{"n_layer": 14, "d_shared_expert": 0, "lr_router": 0.000914, "norm_eps": 1e-06, "tie_embeddings": false, "lr": 0.00895, "beta1": 0.95, "seq_len": 512, "train_tokens": 294400000}
Below are experts of layer 2 (counted from 0) of a mixture-of-experts language model. Rows are named router (the router's row for the expert), up (a neuron's input weights, with its number), down (a neuron's output weights, with its number) and show model dimensions 160-239. Each number is 500 + 25 x the weight over its row's rms, rounded and kept within 0 to 999. Numbers have three digits each.
Before each expert's rows: "gets" lists some tokens that make up at least twice as much of what it gets as of all text; "comes after" lists some tokens at least twice as common just before its tokens as in all text. This comes from a sample of Wikipedia text that the model never trained on. Tokens count by the router's weight.

# expert 0
gets: ".", " the", ":", " a", " as", " an"
comes after: ".", " of", " in", " is", " as", " with"
router:475512451516517492514518513510526540493512539498512534516529532509486501529507514468495495430519529469515495468507478493533502492513510488493475509550534517506519468494518510483534544511458492462509505535467527527525485481461527487488510514
up0:480528500484499489474549512536497529510440522511486528503541503454462559490536479499488493458475517511462518490501540469518493475475494474523503530492484499505508512501479541480474521498488499488487489456497505540526469491541520543543538469
down0:487531483480512506497526517480506472499546478459496472500434482501527427498516463513495482519486492479521500500518452574529557493516515472500519519472547505530495503504463548467514498516522501492536499518531508533480488530562478519467535447
up1:498527508491434482468496513528485549499472442502547500511470511457510500501506513534525491437515496532490494494528500500490517497496515459503512523522485477495523460511525479476448452540447492549452475504507479483532528519504507483503517514
down1:474474526516509527513481508531561471537515539516488504462500503501447480431494487493498498489484504503487482509468522499527504495509487514528504512525525492503481507504517516520498481515583501504506505508480484529511503505517514499499495486
up2:481526493514541499456489504500500552507495551485494488483502528475538489506509485482511500457543473499488495486493511499494477521515500466549455497526496537489528481501528493517528478466484518492515492461474490488498514485510479518486452535
down2:510501562519503481503522502505533487504467509556523467455521515504512501502540490478518494496456506492525522540518486490461506491502488524510499467522467485465486521511524504531481559450528487495488440487515502503494501503555509459485509456
up3:535522463497497499460490456522471497510541488486447537501488502503485474576489512490506512510478490491534503499456485494474511490506525465503570530499494500496489521515534447471481516537522528509470527531506518496485491498509478463546500472
down3:493475525532519531517464578532490496499499509488512515471499544500538504525479445501510486467488572528501500494503485521479515511465427522468481482505490456503507510507524550526498490507498502482490494488483497497502483488519474502505490485
up4:501464510544498502513531502492534514508525488494515514503487480495495472545506505500518483547477500531502485499475503473508491460508525466485519492458506487511493537519522496474518520494512470501519527507494534488502554543511477504488491551
down4:517520487522467481527473537474487537501493501515474530498461541471487509487509478520498505517508546509522547474481525584496526508500505488498495500491504518502487523491513514489478493492504492501485495502489514436485491529502480493515485509
up5:514483531497516531502543495503506463469571520456498595469505497494487533543496502525473475490530541529501484460497445519465515501541489450464494497485505509488498470535506478462509522555482497511480496502528540431475443499458480494468462499
down5:511540491495483514501502533543511506511505509486460470465439518500478478478471500524511486500490465507504537544494486516487477511472498495545503501467503481499496524499470523506480506528505509500481495528477474553485493513540514507500532486
up6:521523537510492501539479487472474532534495491493434481522500518500507496500497486515500530491506501507503510521481493504511524500506486520538487498495500492520499486501534477527449553511492506492504482479486508523537500465505496482521506479
down6:501551487481508508501505530475575506508463494470504486495495467498494494497483479524509497535502496496500516487467506499500493532494491574461545507512500507510503512484515467506521479495482470516497487511517477466500499488494506492464488540
up7:507486532472503455512481502525505493536528501492485501488476507492470502522518488479490517501542533462497511525469472525513508512483515488502417515537543449455550452517514455469496543490475509498490499488468506486529519511509545503517455517
down7:470459506482524479516447514529508439507510498505494481465520521557507522467452522516485457557523542494495515493459520478472525500515498530487493487489501452484502527496514500527491505506495461545506513483532497528473503492508478507525520503
up8:469520515525483492534497473486500528529516505489499521531504514464497456489492484460464515476484515525482480522511506505520483469494510508559520486498477498491474465506534499525527542498522495478550474463477496504499517490478508515545505498
down8:490500454462532520483500512530500489521523513478490509409492518523480528491521528488525526544508499527520540479464502483464521522498543503475498561498474501542557522501473543534546494497495502497494474515515495515488510533511501474435485507
up9:504496485540479500543498485560496511498503493496477524560503435494458535514499492481480426497499508499472505481531478478518492476486498487544492497499475478456452487500504471485527483515500516484523565500500478467509520462529493483518460472
down9:474486495421489477449496492455498527501525523483470465494498515503497524446504484509507483507524483500539504485501518529493485483498509480482489484529479529506516482522506493496508548507525495522499554523482528515470519520473452510466502523
up10:480497535485516496462526491495487490499512508462474500499488527505502506522458490493509468490494492490503458496469536506530534509509498509473500514491513505501488528476498505474494525499487515535483494490490451463557521469500496467472507505
down10:500460484470497546496467581485527509508505548503509526517505504494463513513505500510479485525498467532512501500480542499507507531513533517484548494494431514532516494488503493514501448491502526511509504519550523540510508511494529501524488521
up11:525510496532474469525507515521540510488536461500544548524515476513533453507507479508452481481533516510548469488508497506503459509493488495496500512499464472467527502461488490502494490516497526459537519504484490474483488501487488452466471484
down11:486497500507501506490503490503523454502504537527505485429496511502515514479518521489494480501499502495501532468520476477501507511493539521493503499500528471447498497547448464520488463504477517537508480472516517498519451498487471519480499493
up12:491536502516488463510500486473489492493461502485548535472521470458549484515466519484498481499501499492505538500507497514456467493467488515518464501501488490537496499476479491517521486501475467514463468493518506491507441505557514549513478478
down12:505484492503495502508500534499534547499499498495442486523517501508490509510513496512459501524443501492465489502517488523471500503495485468477523497488500474494517489472518506514501496515497479495506539459481515553462556470512519534501498465
up13:468468452497494445547469520490525509459508504531533535461530500511526493430511471497510507468522509470539474500479471501538498539483536517493494486477499527506499451505513518479472485479490495496527515489452514546494499473501525527496465514
down13:502467528500521509525496503497545494515518505526483503505514542498516525479500504554488471494540518515502478504492486503494532474523498505536526505529511520499476432500498454498549524539506498503503500519496513499515508462491478459511532501
up14:492555534501510454447488451482512502447506547531496512494537463521497505492486489525479505465509502500512510497431536498508488496482507456549528506479503528483515485479497502534498515489497502490535499548535554459462511548500506535510512468
down14:518518536502504515505499455536511537494502519491510514493519483525502462506518503499533493495512533532490458480510490471468474481512481513461497473471475498480503494489506501490513518501521562489493499485456494515481530480531478475456545546
up15:500508511490545469503508474468492481534504435487473528524551488490462486505526502479504470520582497519470502511487516481545496459483537507532474540526474477517505510476512482494499453479558463527503546529477486512538482492460510465506496507
down15:537491477533446528476523535455503523455483522540550489521505495481511456526470476506502531450479445495500490488541483477537490546498473451469510500476505492500444504560489505501533552484526503489495479507492510486468510482518512545516515526
up16:449517529513484508502483528486478465483510476541499551535437529462498504490461503507524479507534510550501493501523429502502473495510505482507526507501482492525513493492489494459492489479496525477498478501501497507501501467506488482508547483
down16:480499523471499466500524512492569519512451502552431476492484476499472497519472521498489505492492468478498504500498468518461503461441493464483521474502502475432480488524510502486509493493520494483501478519496495485498539474496504531451506510
up17:515499534509514498488514500505531502513503561488509476528538488504501466490506484474502488467502512502479467492465460526501539535515544471495531487515501503475500546550512502481524503516512547499506485493486516542502535442513539525506468527
down17:533475509502480482528501502488478466500486515504470477542516492506504488496494512499478528488511576465475475522508539496498534464520502492500504464513523486496479503503500512463470495416530487489500470495500477533519523504491476486521499506
up18:523485492497486442483484504480504494512495531498497503556523523491581506483483492498508505497517503504485500473491491496489493529496475501500455551487503521518501516496501488510498538480487451475458501499511506518504472523486499475501502497
down18:503497482448522500493516473578522433524519511511516506480489486497501533501484498507435491514529467465505498505535540467511488495498477442499485510482466516502446507489495509474551491479503539503533527499486554500446507470494485487498497498
up19:492506491505515490508522524440487513479463501445495483474482507474513536474483558512499494490483480467503527470516490485510511479512498512502496500499491517496501471502519513525516509520458540507464531531505484524510515441484453470522538518
down19:533510488498485497515519521496502462499513482517500539438509557523446495482504501497504482534517476505495507481546499498502498534488490521492512505512480492497528515489449492470494497483496515484497502508535513502514499504500562471465490522

# expert 2
gets: ",", " and", " was", " he", " (", "),"
comes after: ",", "),", " which", "\"", " where", " that"
router:494482491488524490498480503516497515476516526555507513490545501494469505484552440481468437493512536463465535506500481480507528491517484542521520488544527518496499521481518525512535541496465504517519505474492538510515493529477490496512494480
up0:502511502480495496470498443505505501528504468523519502499524482509502539530494503522468463467476533504512499517470501477565488560508449493539490500517490483498467470571465499540511499502460516511484511499497510493471530506473464528515486482
down0:472495488500534495500527513497507525499507471500467457495486502454553491489462484479475511542507496478505497511501510472504509476508565497505469499510503528499513469471469511508477485513510502537503522451482493493497493453486481474483524483
up1:525528462495498511504486436500502530507515497502500518531495478486487498526469544515477494501462564478499509500519435504516558502521501506501521507474503510502513508485523485512531523517509545540518486456463504460508478455503494534497529515
down1:499497486471516487479494458497496493496471485493494502506510530477487503507506492486510499488477553475513501528467575471542573525497530438492503458500448487508498528497441508498486496469508450523494508511500503478505493538520484515493511488
up2:499531547461581472501519521468556485492535554499488577509545514486500504501489494487505528497567490537486494476432505477504476519495470468524521481473552514562509548511499488511503452498448498459530514502504497436491489503522480502495495459
down2:504518466521505539436513503510452510494487462515511496555481496503496490490495494518522478500444496506466524501521463537506515498525507487490447484497513510519494507507476499527498546458488466487474502494503550527493505482487524550465544501
up3:482428479493543514517501511534462440508537500493511503501529530537503510490508499560510544531513505503447520549511491458451521489560473439471470501527518493476501516486500504499473514504526484515469535528484484514507480543504509532483496499
down3:493511540472494456479520487489541521560505496498497471501497516509506515457487514439505535513515470489485498501541472522475502502478502477467499456499477490525502497524500519514508515466466548474537501513471495508478515478539493433485483554
up4:522505511513476503549446506508517498515502490503539459474593496507497490470495473529510482497493519506495516477514484494494476516533533476435486503485547501529509528502516502496467490523549511485516476516516529517512514500465510556465527506
down4:478528539503494507453489505512502540499450483489492503514471514491510517530501528503495504454505537467491468497493523487501509496467493516493555502517483508511510512543460478516523523507502496562431504478501468546494475459492498501525523452
up5:494505526498515484501537499472537518479500501501493489494490456517484502479504502495489532496527519500479498466509453532498478503540516500495509502494527497501477446503522525537475497424515458508499474493454509497566492525544451527536499431
down5:501495522499488515502495487490508513524564490502533506532487534514537477498490450512502536505468500493500479504595489512515500478489508532505512494514525520507516551499454483458510499506525501462439517502535422469484527498495510498515547534
up6:504464506535459497482513510499514510496481479480467499525484505482458502484492527491526528571474488481478546519505502471514502533504536507506494528542525486576518519522501477526516562487500469491497465503502542488517525440486488537501529489
down6:531509530499491513521499498489509502495523554452501476477492559515559443511524438511502501501497484510490493528464507486495496501484461506493477485530442531527540485495471516519536497479516505500502501470486471492502474507521525498511499474
up7:468481490505508453462493494471539458498532468521487481480481527515500501552497501505530494488527503523465503498507508442501470480529507502541488492533536568503490473470528500494499509533500478493470491470514481496500488504485528471505498495
down7:482503497509512504535487514501508510449540548487453521489534457459516466541410512489472490502507474507504495518483541468500499498499507499515484542497510457548497538525496517515480492496522487473492545542494450436477530486500495531519493529
up8:452476515527500507478499520534497520477514556479527489505525477504537490518445509514465504592498543472497499493486481510499494522523507507489534525503499484481528507494505471439539500560555482520498484460504498461502487496477536498532488497
down8:521564457467452522500510519488463496512488506477510552466486464465524481498501501495513528491538498514514523510498539488504482455474442515524447494513488460551518478500518545544476520501433531493521500488473493516543501472503494531497522482
up9:517500496445485499536466453515473500494525553518529459522505495470515479508510497502447448506518488499486543495513459497520510485487506539501498509484456505503507500520497498491511462478513501468501538463479503584490510501454500502519505481
down9:450452543501491489516509513478456512466486497473501544496496502525511475472502518498498504501512505507512510496497528491519523499500530525470509517507548496513508487509499539487495495531495486500493494487514483475471501497497497491476504503
up10:472507516491518488527491514552520498509479496516496488495501516505538569474527499512528484515510487484512438517474526523462480510471500519486480514488473500519506486492494497491491491486522555457500542484500504513505506511492544535462491450
down10:564453526489506512486496461473501567511478511452556481470466502483526514521501527467486520509494494499511507440538501551508513476502533522525546488448532506492469493496473519531474518498481533506502498520501507504497509481483505508507508531
up11:452471440479475512485476541543536510545493502507526510525571469500497509511489503496462502462559520461492461521502481455514494497521499517470515525485445513471480498491515417476493510491485523551478496480539504489524457441530528463519461518
down11:469519583490478492510483529482502523496512511507477519492500496545469477518505512484491516463487469488472548471481518499504464485544480520493462501469459492474487515506481511501512529504534499462499485475524505463475504518508532471501527485
up12:493508476478477525444536456519542485573501488520472492462490499503483522489501463500520457562500512478480500505525498487508465484516503549487485485493497522494488535460464492490501527404474499522503557505519498496499496451481503493475517507
down12:518486478509494501545469524502499510496511530501564490475484488507496510502504508513467474534496479465545497503546504512501508525527472502499544499500519438528511498522495516481507473526530465508542517466506471519553514542548493524463469503
up13:503499494471519518520524499467540468478508475495536500485513498532504457519495526474526494488477486499487466498508469508519499489507524509488531515547505473507514512453487493522499504504488509480479502500554496498522518493497492561513503447
down13:503497502513496492534492476523468515517470520452470478514469505487469526504525512484493537531504492482524555486503487528487552470475503496533503529466480491510498503599521498551463479508471486502525487493500510487482486473470493515486491512
up14:505491536467490496471493529507538500542510502497510495516488505498477499497502488549501491487457483509450477563483540525528498513539458507476500494539475524495560524488490518498480501507502507514500507500499507480478484493507487461481480491
down14:537522489513480501469512522562493500501516418502477501500507535503509457523522522500484524491467525464535505517499528508472479506495519489482520492481521520533450451527507505495557488495501505483511490483475526503509498520502524493514495496
up15:495475527499499532486455514501466491478495480544495498567562462517515482510518492475486492475547508437429479522485507498469507486483533497505497517504531499504493469493511543530521462505499509496504526485531485493512498530512559511529515484
down15:510503498516505474499473484490507476499505489507500506489464523547520473507495529475488498502498504546508513502483513501512403486510489500509504493453528450501470541461514449451509515539498503501497515522430514526468488473541498472490452551
up16:482528505498508508498514488499576516548538491539523458511502522507456502498513502470499538475465505493524532516540535499501511499492518508485510492498491497469473494502515498537487497539486492488540497488491504444535459484450509526571502481
down16:542521490503523500517521451507515468498489565496483509518484497447473498533480499506528508513491501512508439501528521501499505526565492484531504472487461495512524467559516494502535499515496491438489535485502499457515479597541526490495510519
up17:516509518496487571440496434496491484524480501464500529487490502492481499452536506504486458512505463520487478499500499540518491508518464534537512518504505520507519458508510486447488508499537498517505488455499491494492521477498472477481520490
down17:498519497459533456509481562509478464483502479451490496519499500478500534535491534499541503498496452466496437508481492499507487488479483483502486523477553489500512513515490502493499542524454473468518497496544523489495496501508477503512474522
up18:509495460497563461504492513539490571450493522538502499495544478528518529542501551493475499522527517510505520491533501430457491541475459495497457476481464474519505574482451506529482513507532471493520512520515508463514524519470489488451480472
down18:480467523533467542531525469458477539509486501483510480529464492484465454474463449496508485518496499475452496492486461526472511518501516500491510561494509486490532499513506475508408486494520493490484504463516505510477505473506498501479552500
up19:520449498499514504519495541450462497497512467431471507472509515496529497523521508495456507539519496492515490509462518476522476520476496500526512541492470539525526498510516454506536523485475491500507501495514540494497503470474496507507517480
down19:473503474489516483498495452437530473531508518460507504501517491494478545475500521530499502521518455526511499482482506477470500488500549502454492473491496503489497493492468497482488483514494496528524491461522485463448487568498500499502528493

# expert 7
gets: "'", "0", "–", "f", "y", " two"
comes after: "-", "–", " a", "k", "/", "d"
router:499489491531521499510498498495517523468522505518508497489470502534485538505493486474503503493504523500475535506535482523527520493517501517500514484483527534468506495501526530466489533486464481495499543483476532540507416526469540511536474538
up0:491502517533503522497511509532500511504485481506474513503475473513458572507492511491497496460495508466498512512504467496526498482497503475507489511519500513505509490472512498558505505542476502510508523505520498485482442545475486504501538521
down0:500454496501514488499530481486521495477475494457516477435500518558551474532504530495456515553514494491505481525564550513489476496445512487468537470479495548465506480512479549518481471487529521506534509460503483547526501439513498530513494463
up1:526500501530501527518460477495489484493482498502495505531527465508561551497509478512513547562550507501526500467500479524525497464509529536485494505488469451494505524492481511467528459477496517505493504488506511530501511484504528474518498511
down1:500500503453488498493488550521507502463505471491462484472512478502487451539521499476534499485448471470503530458499581512539513517499494493459430500507504506524498506464496433499479477496535495508503467504562470501517479476476505527490501449
up2:520509512531562500519546516508540501475558547496479498530489505472468513530466500513535433492501443517489453511544478503493489506489479530500539521469508465527528518464503491500484503505560508506501459525477531454507491492512501498479500515
down2:461478501506483504486459488507500492553452501505500535472535461509518468479479526470498504478511478505500501499490538482457500508530521492484505509567578514498539502483520496489557551489467540525527536475506500446476504515505491493488483472
up3:474519514536507518469482592531521480534498500507498531465498484487483530483472467527491538491483521483491498510526510501490462498504471533468522509503489533527512495515544497515513497497495499484469500501468474487528506513485514453502516499
down3:498440516473536478506508493441494484472477479481487428477495497470493452556498576544503536492533495495507474517483550478503492525516527475509558512487487470537494510476495482449508505476486528505522491504485484498489534492505543496496507482
up4:525503498499509473531505507493498509499499480447500516496500530530502591512511500457492498499489546429485501503540544509481526450513540482450505447506512505516467476508537515530474511510510495486474513485471475491521482461440499492492485494
down4:515501481494519457504451489507462491459451511524522538506474466502482444491477511514490524496498539502506492543481516489496479514492470539544485500506497505502438501523505450504516524521522472498562509511511504474521480521486493508500481451
up5:527463582541522472497500510526506497516471519462534546520503524491483477507489484497490497491460479463488507463513493476479491469503525475526515517438515597500483508520454560498507499476489495506490532556426466525504470538482504557539460493
down5:485511486563466525501531538506505512544535498536515499507498466512502458507469506540501483482515538477500515513476511509499482522504519493481561504491501530510451527501487460521511514512496474514501492513512450529531506518517484496509517553
up6:521456505537517489526477505482443571485500483503457484542452526483531516519487491547497531488545507459473503496475498502533488456483485436491536514541503509484491500493494511465544472479515481496500492555519487444509498501473472468489501529
down6:484503552456583482488526499506474466502509522562544519540530480463483485495522543489490482494500550501509498569490466504502500497503514499502510506478487523501537529473468494483486482467507466473526489487484498512498522512482477502496518499
up7:500535495501491482532492486447513471497497500483507485508511532480474541554511481515497525504524474518534468426498511494503500504499478530466464482489511516501512453447500454494447456497489489509490550494497504506491485466502448487461494506
down7:487525500508459523484511481493501472491484479540502466478452510492535480472502517495448488506514505466475483529508523528496473550514487477539514507501506463470504503517549536483491531478509495471515502477474472515522529551496506490489517504
up8:428523504534495459520530467476492494526513476508494523506549525466518469536492518532502502490504498500458464490500492478480546531495478495524488481495496530468492469442519496485469504496476559561499517520472440496455492495523502477512500518
down8:507489493529507531492481517473547530470511499465518519478499481491472541517497537503491498501528529498524492518548518493517497538517494487479513513504518475499501500557507539506506482528497539430487511509523487505498488495546485490503460476
up9:513502523492531525488481511536500537483537472519533512437508532477530483468503521510514477491490504491454503523506508493497525505530480510479503494479504500516502510439535541529516511456470487483451532532510547506534485502513490510495496523
down9:519495481546482479493468482468510461517502503483461491532503457447524489483535495496533518476441520483508534487479497499440503513498482492458502482479517493512532486484509444536508521479490513494554491459447516502514497505520510475530507486
up10:533476473496520495555510530553496466483486508495497503522487485502502492507476489533494500515483535481489542493509485506505496490499477505474537504500484504478476519502500599502547520517444493493505491504467545544491534500505503507486508469
down10:497523515496500491527504504482531509489505462500517465465531484489466513485486501451481498480492531494502474434467475506466444487505487525508507487493516491537533513527501505500492483504538492508592460499503473507514487512421436477507485508
up11:473494519506501517528521501543546477532514502498520528487500455510494478509493547490540504543520457512499497510485482488527498470519535502500507432502489500504488530511520498506469558498499436457495489488479503516486495491531504467501504507
down11:469441434532479505499489491552491500533516544493544502450478500494499487506525494510462466495482490495453525500492492532486458473494506536513491506509465505496491512489514551523488454521505518507511525503495517481476520483497539470472439459
up12:504490471488529502572537495497507487527465513498507500492461509474499500506508487482505512512486480460529468520482524501485540506484461496496510458499509510544506538498450490515492477518500521435452501495431539498470507470563548511512498498
down12:482561513528486543453493518486500440531500552497506522506448506495498503507484507469483478510482499523502504524536443500524493506482479493468480477512483598506518508494496501498481507499491462520541520526543498511479511429476520508522513512
up13:457487500534513477491541483523509471494505497512505462511512503496478501510487532498511478463497498495494552498515505497505480503443526548537497490477513540503462487504524524497449507497469506523495524490498534482496447537479530502500472452
down13:536502507499498541528491472540525540474476502527452515516480497497453469511522482522494465553470493517449550499524487507505501463563485487499518509498509487496485482444478506431511513491506507492468502513499495507441502454512466500473462485
up14:530508504524507480497551516505509492480441509503498522443501498503465535491504503498509514536560514537471531471548514504526490486502464507500484510499515510490500500455483521455505502499515495506470461553461477500503511499502514511492514496
down14:512479519506436501539518535498459510505536446495513476516489501465507454487520487480474510524532443494539498505473516482498500519501497493523466500469539512491460501547481480500497517457517503542521498458497531467488578576498498492489499515
up15:493500481499494517486501527491514491506500449443511504528518496541481516507509493526498514466468525533513494503532497515462475535503481510484529486506509508506462474501552545498497471471503450491484482476475508530478481452498458482493500503
down15:439492504478485516558483499504485501522537514542513491501514502489551552453496471457502509480524494481515524495510500472525493461496489505497485484520457521482495486479469430458538516491516479505482515494516463487508497494470534496477498506
up16:501522478480484501546510497501513547439505511474513508518517475518478469482500469498482509507480521498506468461519505521539507477446446506474518496478489511498485539510493500447544508449499465501520490506488498449487498544454497471500507504
down16:580490496484501485467510509480509500535464470502511504474493480509474507503462503529486485508546479488505510525499495499472496472529510502490405499486466546492490446505516522508494500488478526484489488502486483514527469511547521500493531476
up17:457457482491511562483494498508508504488467506514501486512489498515492528512483448502492529457504484472499474501524489522477490502482501492465550468513482523453545456482522507496499492464502496512492529494518482538447513518498512468534497542
down17:524457486494510482472511524527518527534539503480496514542492485498500548503499504538513483552483496504499480472526517510452504524496539542502462486500528476524505501467499507501516505519500489470511530444477483522499466484503524494524500464
up18:496508497484510478462525517504498508497513496487525457508480515508504486557501502503493507464483475519499452471511498537514507499503495513472499505510471508485546423508541453506470521506519529492487532432511504524500505493496502478540495487
down18:472449541508496479486510491509467504509496488530486481469520543515509499477520487511509478498494508459457518463456574482518533501441497498486506504503490507535477515486529522467455527518491520526471467487500491493413561538500503500511500536
up19:515492511515501449532502526491532524464498512493561528497485501452512487489466532571499487467501498539504499460539493499513517473474493501516504486428471561497479509528488498477454512505511496505451461541512523500495468535488525534530497504
down19:503499552490454486485444476516510453490497505508518477508516485501517478467549521482507488499475510500502577499477520512503509501506534484497519493493483493504503469501540527494537486431477485515503467507480508520512483466455491525506501519

# expert 1
gets: "\n", "|", "==", "\"", " re", "==="
comes after: "\n", ".", " |", " (", ")", "=="
router:477493488478517475553509480522563532496496529558536527523541485504461482514494460513459522483495516505503523501520470530462533486465492522509497475524493509478488481498498466497500532510521542503463497455500518536531487476485520517541486532
up0:520470491526500493492465526490511484479553527481510504459513540503500436492529497517496508528467544558504481505500520517533511473487441522472526476517512494575489468519490497519475516485496522462497497490516544543462502484503547518502503485
down0:493504534549527499484528529489451522519445463515478464507495543494506497483510496505497477491493474532503494477460505454500491491551517521500503512522473483500482492515487467493507445487516490469558494473505528478526502497513488502501543501
up1:490529509548492501506475510460530536519513499494504469543511490457499514555468520478487501454525519501515551513538526481500489501463533474505516485500500542518498455525502446481517503496490500529548529509509510492539527511480498434510481465
down1:473524500487565501505512483518445506501527501510486502469499488517512510495517527449519479458525500495495484521508549554496470491514528504494490525482480473484514495530487497526522452503490496495484480527479456481508529515526502512551480518
up2:477491444537537431494495524516521506472515490489509503502495497538476521528456503475492479507468512523506536498518490512539504440500442500477475471509517505475499461537480478487497495520508528517529469465520514494534473518480517473519499489
down2:475504489462511488518515553521509505484544522512460488503510501503487453512488508489494504494499497525511498501457494468468542471462509523474579504490492522493461466516505503493469527499456469477540493441546461471494491462452504446493495493
up3:485510505498505517497498503491484486489498520504521502504502522493513474499472505456436481458477559539468540501496508502516473520519492532519538474490526495501520505505476496486502486488488505477518484553453458490474503484500472494498537498
down3:471472564512493507497500528503507542468462480480514538486489488528501463487500499453548464468480540507517515528497515498514446503556513508499492480491518530498467501498507507501495527528490523486492497519528492508514525464468501457514533458
up4:501478504579552454539521542524502475484505517523506476538555518495499489497492498470493520531486461529520531459475509510505519485509482520501536506455505517489516527532495485462520474520525468524498518496548495500533530452454505528491475493
down4:538482510475489497456492532482550478503501474513519516507487478503497494539483499484554505503486490507464525476486511485494493437503524457518513535505516488442497503472486501504515459495514508459499516485477502500514549511573475478499522518
up5:444500489519514499497541482521512510545455474497499499493543501499495506532499454501550505479482523515500486523485489515546504563515524519473515499480464501482513501505504540466498550526504513434480484503522460513495480514501493487520501494
down5:565461526543509534520530531513532473498494463527477486520517533493463546505482489480441513505476529518506515510517530478499470508497493545484525482499486525486514547532500546493489472549521500472450478487545492506519514490464491504471502507
up6:475495478472520507517481511477468511469473441512486513479515509497474498471449479475569508498448504511467445522469497503513500538471476469575466501441500505467497481494483534515562495468502482492463471448500457499469533489505490467524450507
down6:497525526510471481482495486530550492505503467472489509455501518522511504500492506504467503488515492500533496489469508468526559545558493499515488483606460530472501467517500431473473487534468548509490550513474507481494527526480505528497476491
up7:479506497470454509494548457479490467481480431514444473460508507504500460498525442535492501497526497485520468508502502478545461505560483517516507493499525501470527510465434500508533489470472489493510555529501466499496489500453501493494495509
down7:546492500485485489452509526489504501500529483478522507482475507499483491508503475525507528540496526501508489483523506492499503471496508480507468502517503497486515512521467499483518482502473497521491522522496465502505580504493506493510562515
up8:474508480499496423502513499512493471521480436503534505502511509482500508478482482545445462519432493482454480554487496447492481500500530568493495526537474473497498478506496506503456496466513488539501514465512554500502501452514509518484535479
down8:520457494498483526478511492484514506524510521466551466489500471523474471489510500505514482477537500512544471484533518553479506532537492487521509521492503502515556537522499497492518484484466497502481569516473490477495462557496543514521522524
up9:534495466508562495492490517560542522534504491544493519502509491505516507509525504507484511485498490532490496455544491508496483471483501500492465496538518554470470518533519481503514466510490482494494419484520504441513479498560505502527506501
down9:518506517508518517472484480499544474482529531476506494463503513463469506532485484553477525483477525519490499539502544541503518489521500488503513508464499435507464502519458490499498501547539487493509488458494510453494559503501496446520542522
up10:503519522484466500472504502481511502479468501481562513480521479521480495523503502471497461505502496512542453474494484510500491508485502527547486488489484508501525502497494523468487474512514504486489475460505483487486491490466488521503476487
down10:503508446535471515501531499473486499446458476505481498483527504529471502495435553502510528518501491470542483555498483507534499487531498502496516501500531539504498476533512525548484459511522538503514498541515470548496454505504507500517490467
up11:526450518506482496516519503513527536512466476501482513502476521481494470480539488473523489448498522531552502488536508504507528482468499530497501448501505500462502495553495475547497496539505456524489499482481518493532513516501514509546502482
down11:522480506500485531489475523499497489499495476492467501498467491472462518529507526494508532502507514504481543491517464518511524499494488494504504507518492451502457516472552505497499464550478532504493501452492498520485474471482528520502491478
up12:500500518500489546473550476494520476511522529476573498509472480494504512487479497463503502500489501487487472505514519565519492493470463498507505528501503478497489516524493469490555490494533499463495504506456507497538506501500521540529465499
down12:482541500542506513521533508514530512490503508516510519491544514479496479476516518544506524578499485481525512495527516502492517491474527487476442463497503502506526502510504538484435500518504518526517468487497506531500504562500465516497547497
up13:528509484498451515513521492497519501487502526541475486551503482491506501527504517518519535500533503506508499541498578466516535494507501528506471500483498475520446553511491493532505498474512486474472473493488492495463515426479504495520505493
down13:568517526478543510479482500517451500502501498521500528485516480520531528497505510486501504485488486521488481455526535499499516469497493516508486516493547496516505503457490512528486527518507497564508506472500492443446533538573526494447471496
up14:498479528493481500497549504484485490553503525487482501490505521542479483501458534500459513491516502514507531510495495500566488504530508508466539522543475505502480522498479500504494506500505486558495555499525512479544561493484481494511493492
down14:486502505507465509507513492522442515490511486501492483475471500472475498475499493507484508488536506466519482472529522489481524507481497523497456436492501485522514507484502515516501527514480486472494501512494559542466501506544496495563503503
up15:568464490538480509536490497494499502472491503490482493536521479500498514526537488513483462486504498492498522506507523504527494516474488475468519478529496481488499514497547508497507472478486481509521464503452498492500490490410497454548553515
down15:522495535526500503451518504464500507516490506491498550476530480477495520481553467451515443497508503504499475511495484491506505514464526472486509470495538477509492515476538506531475500521503512526480501486520500500525474448521479514467513501
up16:442502513510546473514568465451505490477436490498520497519495521490479513514491487522482492490526504523497516459561497512507499501525491508488516488484498502516500500530472484491478491466508531507515527480512479473498535476467486484551507499
down16:458527488445509506502489482504526481460497504515482540504499500511525481435554512491476521473468514481460514504499494520493503484493507507465522479495501501498498513508537482512529545543448488466468499496434455499507498516479537535480449506
up17:477501502507518500486546498490532487499491517514474487526547516504509497510494506461484477504525522496500529490518508462461470495480487538482452498484456481492511506499494537500517532494465487506484488512505521499547522500509543488498499461
down17:478457466535510545484496504469481481508485478494482497500501520521481468553537543498512502530490475476543565495498501451493559483499499497472547498511444484467531497520491458529505507483491489486469520502515503532490507490502500501469512525
up18:519446469516441525514483489536451478486523519549488487450501498487502501496497511495524493487487516505502519509503512506500501499410482522500454501478536545507460503528513505501517497505485509523467492475465490501464480484481494508557553501
down18:548510490517499501518439528488516510500502516501534474523551467497501502493475521524470514569526483501542496544528538499549495523521507479488469504488513478502560483495474493497518499500477532494503498524486477482550513465520505520476494502
up19:546478511477474468489527455501552501498474504488456478505525492498495508492541499541513502514545496499460488496443498500455425521480478507493496508501498499491518481503445507475511528493491493569471483564484482481521509543493542485489500459
down19:521512501540532492509514508487477500537485507512523484492506498503505537570551562478498506501472497498475496516525482507483473520498488492515452498500501483523505450502473507503473518465497543475453479471530499507495530488539479496464494475